Weights of a small mixture-of-experts language model, trained from scratch on English Wikipedia.
Size: vocabulary 7687, 13.6M parameters.
Below are experts of layer 4 (counted from 0) of a mixture-of-experts language model. Rows are named router (the router's row for the expert), gate (a neuron's input weights, with its number), up (a neuron's input weights, with its number) and show model dimensions 0-191. Each number is 128 + 32 x the weight over its row's rms, rounded and kept within 0 to 255.
After each expert's rows: a language model's description of what the expert responds to. This comes from a sample of Wikipedia text that the model never trained on.

# expert 19
router [134 131  96 171 161 193 150 107 145  88 132  81 107  94 139  82 117  94 113 101  98 118 101  97 131 108 161 123 177 121 129 113 172  71 100 115  92 146 138 139 158  75 118 177  91  74  91 186 151 131 124 163 144  52 116  77 113 110 144  91 178  91 100 122 178 110 127 146  84 172 119 104 177 134 145 193 131 139 108 131 145  98 166  94 162  84 148 144 116  91  91 130 138 109 124  99 139 129 117 160  97 106 177 149 123 126 144 114  84 104 145  72 174 110 140 118 171 145 103 188 141 144 134 108 107 109 203 101 106 165 145  92 110  49 123  93  95 172 144 142 106 113 161  92 131 108 154 135 127 129 170 122  88  88  99 162 128 142 168 160 169 115 140 140 179 118 130 188 156 147 160 167 116 124 186  96 171 204 102 122 135  71  66 141 132 132 196 129 175 179 157  85]
gate0 [101 151  94 131 109 114 206 102 109 172 139 167 112  66 120 143 113 208 103 161 168 127 124 151 134 171  89 115 118  96 162 177 145  83 105 123 145 104 161  22 153 133 149 111 151 133 149 119 144 140  63 184 149 136 127 131 137 168 141 110 144 111 147 144  74 103 114 134 159  97 131 179 137  82 163 119 114 103 135 151 124 111 106  67  72 113  90 164 105 108 124 152 146 175 155 120 219  90 118 110 122 159 153 106 148 100 195 130 103 141  75 129 104 166 149 124 119 102  87  78  86 116 145 166  99  95 152 106  70 148 145 153  89 150  94 155 189 155 116 164 142 142 115 150 134  94 119 112 140 203  75 156 134 144 106 188 133 190  77 142 109  72 109 103 137 130 132 138 168 149 117 145  80 126 101 124 119  94 120 173 149 187 125  84 165 126 115 118 164  99 162 189]
up0 [166 108 170  99 163 153 139 139 148 176 127  75 155 181  89 142 105 137 149 161 126 125 154  97 127 113 163 126 170 171 135 146 119 171 187  94  64 149 100 129 104 126  75 135 126 162 110 176 174 161 134  82 166 164  62 151 140 106 153 111  90 109 141 145 176 205 187 192 134 135 166  88 114 127 107  66 177 144 143 133 127 153  93 115 124 127 122 117 121 119 166  95 108 141 148 118 149 144 130  64  89 177 183 155  99 102  91  46 120 131 175 113 111 157 148 112 161 131 126 134 186 129  93  65 169 145 128 121 149 138 179 177  99  88 159 149  58 118 132  86  96 135 100 162 139 122 176 119 153  76 177  82 124 116 179 108 112 139 201 133 155 144 170 115 146 128 141 101 130 104 152 181 190 190 165 118 152 127  83 164 122 108 146 131 137 114 107 152 102 135 144 157]
gate1 [ 23  72 123 101 131 196 116 101 126 146  96 122 155 134  89 151 138 192  90 154 102 131 133 102 118  99 104 152 107  97 105 107 175  84 139 116 155 179 100  89 167  85  70 128 115 135 127 143 141 138 156 136 125 113 126  77 150 137 120 111  68 109  63  73 116 155  76 111  90  76 132 126 146  44 165 115 147 100 100 171 178 129  84  95  96 131 132 120 155 190 109 202  99 130 111 113 188 132 142  87 165 133 157 108  92 178 106 103  79 170  92  97 105 132 180  99 135  81  91 114 129  95 138 116 106 148 167  97  88 124 171 157 115  79 106 132 137 115 116 133 137 117 120 128 163 126  93 101 131 132 166 136 134 131 165 149 113 142 151 145 189  79  84 115 125 122 140 115 186 109 191 181 191 148 121 116  96 140  92 116 123 146 101  62 158  80 106 131 117 128 187 128]
up1 [131 109 138 114 155 123 148 128 126 166 132 152 147 114  98 160 104 130 137 140 110 171 127  90 172 186 133 150 126  77 156 167 100 136 126 112  88 117 130 124 204 169 115 121 146 138 174 117 143 139  81 137 130 174  59 143 142 132 129 121  64 108 121  81 147 154 197  98 181 124 158  91 110 116 152 121 131 154 143 157  80 132 101 161 123 131  94 154 110 144 232 158 104 124 153 171 225  95 123  85 144 167 116 163 162 152 150 132 161 105 168 161 120 192 114 144 123 124 176  66 105 145  72 128 157 184 102 151 125 137 193 123 139  98 106 203 125 110  81  75  98 121 132 164 104 110 179  94 147 147 134 121 155 133 107 156 143 189 106 128  74 100 207 104 115  62 162 115 131  93 162 110 108 180 181 132 120  91 111 189 177 143 131 133 124 136 113 140 174 141 106 120]
It responds to: Verb-ending pieces and past participles, often after was/were/be in passive phrases, such as -ed, -ing, -ated, known, released.

# expert 53
router [114 160 140 141  65 138 136 106 101  97  93 132 110 124 110 146 174 104 174  44 113 115 149 155  88 103 134 135 142  71 106  76 106 120  84 142 131 143 167 129 162 108 126 138  56 130 123 152  84 138 112 117 172 149 172 143 132 138  99  79 108 127 160 119 130  84  93 124 146 140 163  94 119 126  43  95 129 132 140 100 145 139 133 120 130  60 127 159 111 117 100 152  98 128 156 123 184 127 108 133 107  78 160 100 162 113 136 150  73 102  88 134 113  96 136 139 202 168  70 169 195 189 106 148 131 144 111 150 148  61 148 172 126 134  83  74  51 155 104 119 140 105  99 149 161  70 138 151  97 117 110  89 121 174 105 129 132  47 149 109 148 113 113 122 139 112 157 168 114 143 101  70  98 110 125  69 199 105 146  99  75 122 184 117 144 200 144 146 152 171 126  78]
gate0 [157  77  86 177 114 132 184 179 101 128 167  93 146 148  63 147 143 105 137 137 137 181 101 119  90 164 135 137 134 117 173 121 141 148 137 107  86  57  87 135 151 111  98  92 136 113 183  74 107 111  96 148 129 139 132 166 106 177 133  96 175 216 130  79 122 129  98 119 111 154 126 128 104 141  64 174 141  70 198 162 134  78 117 161 131 105 136  96 147 120 155 167 107 191 178 109 139 111 146 113 111 122 123 101 150 148 153 148 166 109 107  90 108 135  79  72 109 157  93 154 182 169 191 169 102 109 169 119 121  97 160 125 158 108  97 143 143  72 133 191 137 185  91 140 110  82 177 147 133 181 109 110  96 144  77 185 160 173 140 119 183 114 131 123 108 113 129 140 180 128 140 198 129 125 119 101 174 137 141 158 114 164 149 105 126 148 115 113  62 132 161  90]
up0 [130 126 132 166 106 101 144 122  90 142 105  59 124 136 132 155 118 138 140 167 208 180  95 113 112 139 157  91 157 131 112 123  88  54  31 151 108 191 130  98 161 139  83 132 131  71 199 122  92 101 162 138 148 163 127 135 117  86 110 127 136 173  96 119 191 117  91 113 114 100 173  90 117  80 111 133 103  51 138 125 110 177 150 185 160 130 142 145 148 113 117 159 107 105  92 127 130 171 133 202 130 106 102 113 112 122 142 116 102  99 111 136 147 136 167 112 140 161 111  92 188 153 171 150 118 119 144  91 139 130  98 170 113 184 183 111 118  90  95 104 141 147 148 106 179  56 152 131 131 186 173  70 110 133 158 127 155 146 147 178 154  81 167 119 133  77 129 118 171 131 122 142  92 113 119 114  79 124 140  84 154  89  86 209 133 114 133 168  85 150 185 124]
gate1 [ 83 129 142 125  75 151 136  75 120 171 139 151 124 182 124 135 160  88 179 142 163 111 112 142 182 130  78 111 162 131  95 129 118 112 123 127  79 100 160 100 118 108 119 122  96 109 171  84 134 115  86 173  76 165 108  95  96 124 141 124  70 143  99 129 106 153  91 118  56 159  84  93 114 111 145 136 157 149 136 175 119 101 108 117 129 112 152 145 130 118 123 143 186  68  99 118 128 123 116  75 128 179 111  90 120 152 149 125 106 152 109 157 161  81 120 113 131  97 140 128  77  98 149 130 199  57 135 116 130 210 108  98 128 140 154 151 113 163 108 124  74 136 156 112 153 152  93 185 137  87  54 122 202 162 127  80  88 156 118  87 230 120 157 104 111  96 151 150 115 104 117 158 132 119  66 130  84 147 177 118 113 119 126 175  87  40 119 117 112 169 166  79]
up1 [119 150 163 147  89  68 166 123 107 134 142 123 157 107 156 139 113  98 167 155 167 102 128 177 120 162 127 169  97 145 160 137 110 143 150 164  97 165 156 103  91  96  70 180 103 158 168 196 153  70 188 101  82  67 105  98 102 136 139 142 103  89 121 128 143  85 146 136 125 125  94 140 130 134 163 127  92 151  88 161 139 139  94 164 145 123 160 142 198 176 170 152 100 130 129  73 132 142 130 152 155  84 135 144 175 105 142 127 141 152 170 161 184 101 106 118 127 125  69 180  68 119 173 137 117  67 192 130 175 172  64 123 130 134  77  97 120 105 120 121 148  83 145 109 160 105 139 131 119 152  89 143 113  65 122 164 129  88 232  76 106 151 130 156 142 121 148 147  68 131 144 119 127 121  97 101 150 145 100 108 132 226 101 128 103 111 146 109 142 151  90 189]
It responds to: Plural nouns and plural -s endings, often after numbers or of: children, members, players, vow-els, touch-down-s.

# expert 47
router [134 119 146  77 177 100 135 154 150 154 120 162 125  98 132 129 151 150 139 126  89 120 104  74  98 142 129 193  50 112 135 162 149  95 155 172 163 148 161  74 136 100 130  93  64 164 198 132 162  90 161  84 127 159  60 138  96 129 127   0  93 145 148 141  80 133 144 121 125 115 144 144  87 175 136 113 128 209 145 171 121  96 103 114 153 103 164 185 182 190 106 171 114 189 116 150 124 140 150 135 149 136 175 100 123 122 125  93 125 131 143 119 158 127 129 108 119 120 141 150 183 105  75  91 106 114 134 157 102 111 114 111 156 153 110 101 131 144  68  94 113 172 131  69 106 112 151 106 119 118 153 124 122 150 119 137 164 103  97 150 133  78  95 152 130 132 130 109  98 118 139 131 152  91 111 182 125 137  89 149 150 121 101 180  51 125  33 166  93 113 153  98]
gate0 [130 139 140 180  88 150 119 107 134 135  69 147 132 132 159 117 161 127 145 132 130 122 112 133 135 146 104 118 100  55 204 170  89 157 102 154 148 152  90  67 143 152 139  94  67 195 155  81 170 176 128 127 142 142  83 163 114 146 145 127 170  84 134  94 122 126 142 129 160 187  71 120 114 146 157 149 133 108 120 131  87 157 133  80 130 137 166 143 146 128 133  85 150 163 123  61 101 156 145 183 112  90 133 144 135 152 127  74 117 110  89 145 137 146  92  97 118 135 144 148  92 144 164  98 150 101 160  82  69 112 121 116  86 144 148 134  96  91 120  93 159 116  66 118 162 130 102 190 130  72 170  63 130 125 110 157 208 151 101 114 121 166 168  97 142  73 110  85  63 110 217 102 183 148 110  68 173 174 135 113 155 129 139 159 131 132 106 119 166 128  87 193]
up0 [ 72 192  86 130  93 117 110 164 204 100 109 130 147 157 146  96 108 109  60  99 160 110 119 132 136 145 146 164 149 129  73 122 175 123 120 195 113 121 186 100 201 146  61 112  74 175  86 127 115 155 148 133 121 114 118 146  51 143 118 110 122 123 150 118 102 133  77  65 138 158 129 165 144 159 164 140  89  97 166 153 174 144 135 124 126 124 106 138 137 116 149 141 112 116 101  98 104 153 101  96  86 106 140 107 162 112 146 106 190  89 158 156 117 161 163 120 121  91 114 185 181  97  94 145 169 164 128 126 119 174 114 145 168  82 172 106 194 165 171 173 155  97 155 140 140  63 100 157 122 142 145 148 114 108  86 140 113 144 124 109 133  59 187 120 116 146 139 201 157 162 167 176 112 109 165 137  95 113 165 190  75 164 117 134 133 169 168 120 112 127  92 170]
gate1 [130  79 123 104 207 121 119 131 127 152 147 111 137  71 127 129 144 116 155 135 156 154 208  97 179 141  81 122 122 161 109 105 168  80 180 154 142 141 145  69  71 199 128 176  96 155 150 182 152 209 126 121 131 140 149 126 123 137 144 134 108 105 102 118 130 108 154 116 128 147 157 114 138 125 202 124 109 112 118 112 138 136 166 112 142 191 101 137 160  70  63 119 151 169 104 150 129 139 139 113 166 124  61 146 107 130 108  99 152 104  73 122 134 137 201  27 165 153 108 162 115 179 129 179 152 157 129 153 176 174 187 101 152 113 136 160 144 124 100 105 140 127 137 157 134  97 155 136 118 165 138 102 146  87 155 194 101 186 158 168 149 130 117  74  97 139  77 114 100 158 108  74 146 152 123 109  87  94  98 160 121  92  98  86 123  71 147 133 102 133  79  92]
up1 [180 188 128 128 137 137 157 133 130 126 142 100 121 128 114 165 129  90 130 126 149 113 213  96  73 118 118 161 102  97 105 152 155 154  97 211 181  74 122 113  44 173 203 144 163 122 110 131 178 164 130 193 131 151 155  56  85 203 103 137 105 147 136 163 184 131 128  95 132 127 139 115 104 167 186 169 202 125  95 117 146 135 179 134 118 169 129 130 138 131 133 130 142 110 137 133 116 145  76 171 115  88  64 107 138 158 147  95 129 117 180  75 130 164 151  78 101 123 116 150 180 168 107  91 117 170 151 162 121 159  83 132 133 158 173 126 127 127 121 139 128 145 207 121 110  59  75 123 112  65 100 164  80  63 126 123 129 145 147 109  96 138 165  96  62 122 104 158 128 113 160 113  85 140 114 111 122 113 119 136  94 148 122 122 147 124 146 143 142 121 174 157]
It responds to: Raw UTF-8 bytes of Chinese, Japanese, Thai, Bengali, Arabic or Cyrillic text, plus capital starts of foreign names in tables.

# expert 21
router [164 170 135 140  69 125 127  71 156 114 106 150 128 182 105 147 131 121 130  11 119 132 148 157 130 126 129 107 168 123 138  99  97 138  77 148 115 130 163 189 164 151 105 105  57 128 155 132 148 144 131 119 139 142 179 142 121 130 113  87 105 147 155 121 181 127  89 122 114 165 125  84 180 119  83 109  76 137 173  76 144 151  91 148 154  59 130 124 148 114 150 121 147 173 138 134 159 130  92 152 137 123 126  66 147 130 177 173 125 100 151 186  98  80 132  94 168 146 131 148 153 188  92 129 145 115  91 145 143 129 161 167 122 177  88 100  40 119 123 106 145  83  98  94 118  59 130 170 110 108 109  63 165 170  76 129 119 103 129 159 155  81  98 102 127 108 146 155 117 114 167 117  78 136  78 133 152 119 201 157 111 134 181  65 141 155 108 179 182 135 144 104]
gate4 [148  83 143 140 196  79 150 130 143 139  96 138 160 135 121 177 168 121 149 108  64 166 112 126  58  98 111 109 109 115 118 135 107  80  88 144 161  85 158 132 119 133 109 136 184 154 127  67 154 138 174  86 125 190 169 157 106  94 148 122 168 151 157 157 155 137  86 154 160 164 111  76  87 125 170 171 110 146 208 158 128 152 149 143 128 170 157 135 121  67  75 137 116 170 158 120 102 152 126 145 106 124 135  89 127 181 130  86 151  76 124  90 142 153 133 171 117 107 119 170 155 116 142 138 105  90 128 143 146 161 105 163 139 163 122 169 112 119 122 115 117 182 109 127  29 125 127 108  60 140 128  94 152 103 107 164 120  60 209 167 136 189  73 162 104 123 138 126 169 118 129  80 122 114  94 119  70  95 111 165 152  74 155  66 186 124 126 123 116 132 130  84]
up4 [127 151 134 160  97 138 122 126  90 117 130  83 196 114 147 101 162 181 126 101 160 100 107 110 132 161 128  68 105 115 143 128 106  47  82 171 141 122 110 118 162  53  47 161 135  59 167 101 125 128 178 163 105  97 133 170 121 154 135 123 130 164 144 155 138  77 114 122  98 168 125  98 119 174 162 126 132  71 169 120 123  83 184 177 166 129 131 162 109 151 127 114 148 136  80  96  73 113 114 123  98 141 167 158 126 157 112 155  93 127 137 100 149 163 127 161 129  60  88  59 105  98 109 119  72  90 161 146 113 134  77 179  65 138  87 150  96  84  91 190 171 125 150 124  91  91 112 108 120  91 115  97 120 130  95  94 123 131 118 175 131  98 116 153 102 103 132 118 158  92 126 159 129 142  71 124  43 190  76 116 153 123 149  83 155 144 123 153 124 103 194 113]
gate5 [ 70 126 116 162 110 101 129 107 122  81 109 171  80  80 104 122 101  89 122 105 131  85 143 142  78 139  87 148 131  75  76 157 102 145 125 180 136 150 125 136 116 162  89 126 151 116 195 108  96 119 155 202 168 152 124 115  76 135 106 136 169 125 103 141 128  62 103 132 114 123 170 131 129 151 138 144 166 159 152 137 147 206 161 197 150 123 128 148 163 148 130 133  77 112 108 107  95  93 128 134 131 164 133 185 139 186 156 121 169 156  98  91 146 107  78 127 151 141 121 153 142  69 117 151 138  69 149  75 141 133 103 223 132 133 140 119  97 164 126 136 107 127 102 111 178 132 139 160  62 131 168 109 127 175 118 147 142 138 178 186 103 115 190 131  91 162 174 118  98 127 111 135 172  54  83 115  73  90 146 124 146 215 127 163 143 136 141 154  94 179 109 187]
up5 [112 106 146  86 143 136 136 157 195 133 128  65 147 152 104 125  84  95  98 151 115 132  93  61 105 164 107  89  88 148  93  90 112 168 100  91 128  83 155 124 129  64 162 154 100 135 192 101 123 128 109  69 138 195 120 110 131 183 145 138 122 146 144  73  99 136 131 116  89 138 120 129 115 136 150 120 134 137 118  82 129 127  63 165 135 134 135  93  90 123 127 135  71 130  76 143 106 146 106 119 189 138 137 115 132 107 141 132 176 103 182 123 127 119  65 158 101 226 100 148 147 129 184 180 164  80 169 130  93 121  83 151 107 165 111 136 140 106 236 145  87 165  93 135 132 124 146 139 142 115 117 179 125 150  73 185 161 170 165 161  55 145  76 131 117 102 130  82 134 147 134 146 113 171 107 134 184 151 133 186  89 139 186 140 137 151  90 151 135 105 153 136]
It responds to: Everyday nouns after the, a or his in running prose, e.g. father, wife, way, condition, time, season, group.

# expert 15
router [164 110 137 140 122 112 120 155 117 156 179 175 166 144  82 211 143  95 105 105 110  99 107 159 143 109 181 179 147 107 101 123 146 130 150 155 123 165 120  86 125  60 137 143  98  86 159 102 152 129 176  97  82 121  75  90 157  73 212  78 116 141 107 183 139 166  98 131  89  94 122 212  83 120 144 134 125 106  84 168 144 141 110 109  92 128 134  84 108 141 159 110  73  46 125 154 124 148 166 136 193 153  96 100  98 147 215 145 154 110 127 122 107 123 116 111  96 134 129  68 143 116 138 163 133 136 183 148 157 151  80 118 164 141  25 124 150 121 132 114 107  85 144 131 139 120 103 119  98 131 131 135  98 160 137 170 103 131 163 148 131 121 147 127 128  96 129 103  82 178 130 178 145 130 135 185 140 112 165 139  88  90 132 176  99 149  59 168 125  79 131  92]
gate0 [144 112 139 130  98 145  55 101 133 128 116 120  81 205 165 158 140  81 124  75 128 110 101  92  94 106 147 122 176 151 116 103 164 121  95 101  99 113 169 127  98 168  64 147 165 143 106  77 148 157 148 165 135 153 171 129 125 110 109 125 122 112 150 114 120  81 130 132 130 161 115 100  95 157 139 156 140 156 135 107 162 172 221  93 175 110 163 137  77 103 139 115  81 134 139  92 121 200 134 136 118 132 170 162 125  81 111  70 178 105 158  86 137 111 111  53  97  97 104 176 144 124 147 188 157 133 189 104 141 192  94 150 117  98 115 186  70 116 158  92 114  52 144 112 166 125 180 143 125 148  96 101 100 152 160 125 109 103 136 189 138 139 121  95 179 153 205 102 119 144 143 166 110 136 108 145 108 123 186  80 129 139 114 132 132  82  84  58 139  96 131 141]
up0 [116 130 135 181 165 154 157  65 194 129 102  72  84 133 140 110 134 130  97 117 104 112 121 166  81  78 132 116 134 173 105  69 101  52  51 163 122 110  97  99 170 151 112  89 169 144 137 111 123 144 101 131 119 180  86 208  77 148 132 140 107 117 126 113 133 166 132 122 139  76 172  74  94  94 139 137  96 134 108 161 102 179  98 112 124 156 142 158 108 160 182 117 125 117 109 144 178 131 107 134 149 143 105 146 131  89 155 153 111 142 128 134 162 122 173  89 167  65 203 101 131 100 109 116 181 148  93 114 108 113 159 168 158 102 105  95 174 101 170 139  75 155 131 129 143 120  94 141 127 183 124 132 209 131  96 127 166 116 133 117 122  91 169 119 129 168 192 148 165 108 113 125 153  96 181 129 133 131 153 119 143  94  76 120  80 119  78 124 122  73  44 185]
gate1 [188 135 102  76 135 116 132 185 146 170 133 144  95 173  84 117 141 150 135 108 140 152 150 106 181 114 111 135 124  99 171 172 107 112 138 129 161  94 177 113 147 154 195  75 100 101 119 119  77 117  87 135 119 141 111 118 137 121  73 161 174 131 139 116 191  91 128  62 151  84  91 113 116 148 123 155 126 111 131 100 168 107  93 153 111 107 155 129 147  98 113 143 164 100 115 126  92 100 168 151 126  89  79 141 145 124 122 149 125 216 105 138 109  69 134 140 161 108 108 152 118 105 136 112  80 103 142 107 169  46  96 116  22 200  69 142  74 182 101  72 135  97 103 108 143 148 111 110 130 116 100 161 138 180 115 141 146 146 107 170 132 171 145 152  98 125 129 118 195 170 183 102 138  89 175  96 185  55  81 116 150 149 148 127 123 153  99 117 154 136 119 179]
up1 [176 116 180 123 115 138 166 135  43 167 129 144 130 128 189 168 106 155  70 205 131 114 161 120 160  35 108 132  99 103 145 132 136  85 126 189 129 170  84  96 161 119  87 131  69 154 145 178 130 123 121 159  95  48 174 138 128 153 118 150 118 147  60 105 152 101 124 126  72 115 129 143  91  76 148 124 173  80  88 131  84 160 111 111 198 125 131  80 122 128 119 135 108 134 148 118 145 136 164 144 134 109 128 147 201 114 158 136 122  72 130 194 151 113 151 153 140 144  54 147 110 140 132 122  50 136 145 205 147 141  89 172 159 135 123 138  92 127 154 102 122 125  95 123 108 119 120 131 109 134 131 169  99 134 124 172 113 115 146 147 133 125 159 162 220 139 150  92 148 141 113  85  41 118 105 183 118  99 140 140  91 115 153 153 104 117 160 133 116 103 137 117]
It responds to: Opening pieces of longer lowercase words, often Latinate or technical, after a, the or to, e.g. comp(osition), enc(oded), res, cl.

# expert 8
router [122 117 100 158 150 145 112 148 119  83  97 148 108 158 139 126 186  73 111 118 119 160 134 110 174 112 114 111  83 115 103 111 116 186 140 149 121 136 177 185 107 132 114  99 113 117 143 113  92 203 131 121  87 155 168 122 132  81 135 112 100 113 114 105 167 144 104 117 111  86 122  51 135 108 125 169  97 122 123 128 167 162 141 143 144  72 155 231 162  78 107 114 167 118 122 162 199 158 147 166 119 113 154  58 120  91 148 120 161  84 105 206 211 158 173 166 163 147 119 141 192 130 106 110 177 133  93 111 162 150  77 127 111 150 108  98 134 134 108  86 116 127 178  61 118 122  97 100 129  89 140 145 170 121  97 113 117  92 158 152  68 112 127 142 130 122 155 167  64 100 193 111  89  68 135 165  91 148 111 141 127 133  73 194 160 117 106 161 103 110 125 138]
gate0 [116  92 103 119 145 182 141 174 110  93 133 112 165 116 120 119 156 137 109  78 131  76  94 157 143 159 174 194 152 113  99 111  98 144  90 162 151  76 126 112 113  86  80 140 128 182 137 112 121 146 116 125 120 204 114 138 124 100 101 134  63 155  84 148 111  68 103 192 144  83 115 133 125  82 112 133 160 160 103 109 118  96  97  71  69 112 126 144 156  97 105  99  89 111 108  72 132 138 170 124 155  65 156 137 101  80 115 100 153 125 142 180 144 150 155 152 203 140 132  75 116 101 104  91  85 128 147  75 127  99 105  51  60 132 118 145 186  96  59 120 111 134 127 123 111 178 142 128  90 111  99 130 203 126  96 199 146  87 170 154 135 184 116 167 106 150  94  66 120 128 151 134 151 155 115 165 105 148 128  93  98 162 103 144 166 116  95 164 151  90 128 108]
up0 [154 104 132 148 111 138 163 156 133 131 170 124 142  93 147 127 160 113 104 183 120 165 104 122 123 207 134 117 101  72 167  82  89 134 173 122 145 120 146  95 116 127 159 107 164 125 146 168 139 169 109 190 106 163 102 142 101 144  98 162 104 117  65 128 114 122 111  87  93 144  74 159 130 136 161 177 121 144 105 240 151 169 171 138  90  98 169 127 170 187 106  95 124 117 132  54 160 117 137 118 131 120 125 139 133 183 106 191 158  45 128 103 151 115 182 172 138 162 101 121 140 116 102  90  81 162  93 111 104 159 141 119  80 125 147 164 179 174 116 132 138 161 145 128 132 108  75 168 151 102 138 171 167  77 134 175 146 103  82 152 113 153 177 175 109  89 177 104 109 114 120 134  83 165 103 146 110 136 153 158 144 187 103  99 148 127 126  49 124 149  73 166]
gate1 [142 110 150 134  94 143  76  86 121 156  93  72 132 152 112 181 191 137 167 148 131  68 151 185 194 127 120 160 121 162  67  89 108 133  94  95 158  75 100 158 105 144  68  90 145 123  99 163  90 128  93  55 112 165 126  97 102  76 138 125 149 129 181 128 124 144  82 111 154  96 187  85 142 127 109 165 160  98 123  90 137 102 145 129 114 113 187 142 178 152 142 115 160 135 131 157 195 176 174 133  95 146 191 177 164 177 165 135 112 120  99 129 139 150 160  75  91 136  79 144  99 130 135 117 167 137 153  90 122  95 108 135 111 104 121 189 139 163 159 108 160 147 127 130 161 148 141 126 114 152 141 141  70  95 137 107 112 129 157 172 170 124 104  73 168 149 162 173 130  38 180 130  77 128 120  95 140 147 143 137 137 123 114 148 124 120 112 126 203  78 151 188]
up1 [140 146 136 130 153 112 157 145 114 109 199 172 179 141 104  97 109 137 161  84 102 146 123 130  95 163 144  94  98 117 213 150 138 114 131 111 126 122 171 101 164  76 127 116 134 157 129 114 197  85 114 139 156  87 114 173 152 142 167 110 106 114 145 116  87 124  94 140  60 148  78 138 161 122 164 129 148 131  92 137 142 105 109  88 158 106  80 121 151 138 136 132 101  96 122 176 104  46 134 102 141 147  96  76 103 121 194 117 187 131  67 155 100 164  98 164 156 143 129  97 105 167  85  80 119  57 148 132 148 203 113 154  94 213 110  91 145 100 126  93 147 139 154 141 114 120 176 142  61 142 139 109 110 166 191 136 102  99 125 153  81 142 121 149 105  67  99  68 112 202 150 120 176 114 123 146  73 140 131 100 132 114 161 125 134 172  70 147  99 115 129  74]
It responds to: Short words and pieces in non-English titles and names, like Portuguese, Spanish, French "do", "me", "que", plus English "am", "part".

# expert 35
router [124 103 154  56 118 184 145 145 114  82 173 166 184 108 104  87 128 112  91 128 161 104 139  94 198 115  77 120 102 123 140  87 124 137  88  88 148  90 146 117  76 128 120 131 103 132 118 157  73 136 183  91 153 147 135  94 146 160 181 130  77 138  88 147 176 122 157  94 140 142  96  89 121 150 104  95 134 174  96 173 198 162 116 123 117 152 118 171 111  80 196 162 165 165 135  58 174 103 132 184 101  98 212 188 126 113  72 181 172 103 169 134 164 110 147 146  97 161 136 138 116 176 133 116 130 129 195 116 160 139 128 108 104  79  93 138 124 116  99 131 169 176 126 201 145 121 133 114 110 115 136 147  66 124  74 111 133 117  96 121 147 176  98  76 138 103 129 136 131 151 154 127 132 116 124 195 181  76 172 117 112 113 140 105 135 139 138 119 154 125 168  89]
gate2 [140 109 185 128 143 212  73 137 115 107 151 121 177 145 149 146  69 165  99  93 139  74 109 167  87 139  74 155 114 112 111 149 137 136 160  86 188  81 129 131 145 144  65 145 120 191 146  95 138 120  73 145  99 124  92  60 157 160 161 104 142 116  80 161 118 130 100 167 125  99 147 159  93 182 172 131 169 112 110 165 118 122 101 157  79 148 132 106 102 122  70 134 147 127 127 120 164 143 150 102 175  79 114  91 125 132 122  83 170 138 168 100 116 139 152  96 164 167 160 123 121  86 149 115  84 150 121 147 114 160 155 152  95 161 145 120 154 164 144 126 114 161 104 159 100 107 104  88 122 173 154  83 190 156 139  97 159  81  47 118 156 154  74 193 137 161 134 145  92 100 150 111 141  94 166 131 139 124 145 150  97 103  78 121 135  76  92  78  44 121 176  81]
up2 [146 160 135 147 149 175 126  83 104  90 185 115 115 115  80 122  96 130  92 120 151  77 173 131  99 106 105 205 133 110 133 106 117 151 148 100 189  98 113 185 134 136 110 113 182 135 109 122 108 139 104 185 138  96 146  92 111 141 112 155  89 137 104  95 116 122 122 142 190  70 140  95  77 172 163 149 149 153  85 149 147 137  70 116 107 176 160 128 105 103 119 130 132  79 117 111 112 157 104 152 129  68 108 130 101  95  79 108 175 146 185 110 158  89 135 127 154 176 177  94 112  85 156 122  77 106 136 141 129 162 135 132 127  87 166 106 106 145 101 162 101 165 133 118 103  95 116 144 113 201 128  75 173 180  81  71 133  84  70 178 133 193  84 178 140 144 165 173 123 159 117  93  83 121 105 126 142 144 196 133 142 182 104  75 169  78 151  91  87 152 153  95]
gate3 [181 148 132 116 121 199  82 119 140 141 176  95  93 181 138 168 112 129 153 123 134 107 135 141 116 150 135 100 166 128 114 148  91 109  61  98  58  96 107 153 168 111 170  99 176  89 115 107 154 110  90  85 126 108 136 134 172 147 133 117 144 110  98  98 118 120 157 109  97 188 153 117 132 141 111 104 150 119 161 130 113  98 148  84 138 183 155 110 106  87 134 157 122  83 122 168  99 146  66  82 127 131 143 182 174 175 154 100  79 177 139 165 119 129 122 154 117  65  79 150 143 117 131 127 103 155 137 132 157 115 241 187 147 145  98 109 113  89  81 149  67  98 101 136 147  49 118 187 142 136  84  93 151 136 121 134 128 113  93  98 198  78  89 149 143 205 117 158 157  87 135  97 107 184 164  82 117 113 169 151 183 154 124 139 132 151 132 114 158 162  95 144]
up3 [160 105 153 111 102 196 114 112 100 137 155 124  59 154 140 180 128 176 174 202 131 114 154 117 134 155 136 129 153 107  96 150 147 122 111 217 115 144 131 121 138 150 144 104 212 110 141 174 146 174 101  99  94 112 150 142 149 129 103 141 123 144  90  93 154 126 182 112 120 146 140  90 125 148 134 107 127 163 122 106 145  96 137 104 168 182 149 153  85 143 125 126 144  57 114 134  97 141  67 151 144  64 171 154 140 157 101 125  51 117 135 164 159 126 157 141 132 109  76 135 102 134 117 115 114 136 184  90 135 133 107 176 152 155 154 124 111 157  98 130 148 182  85 107 185  38 181 135 112 178 124  86 138 151  76 144 118 100 121 151  77  93 126  94 117 184 141 167  99 153 140 104 130 153  93  68 132 145 141  85 162 113  63 115 199 148 143 106 143 187  85  61]
It responds to: Inner pieces and endings of taxonomic, Latin or foreign words: -idae, -ensis, -ata, -ium, as in apart-he-id and Delux-e.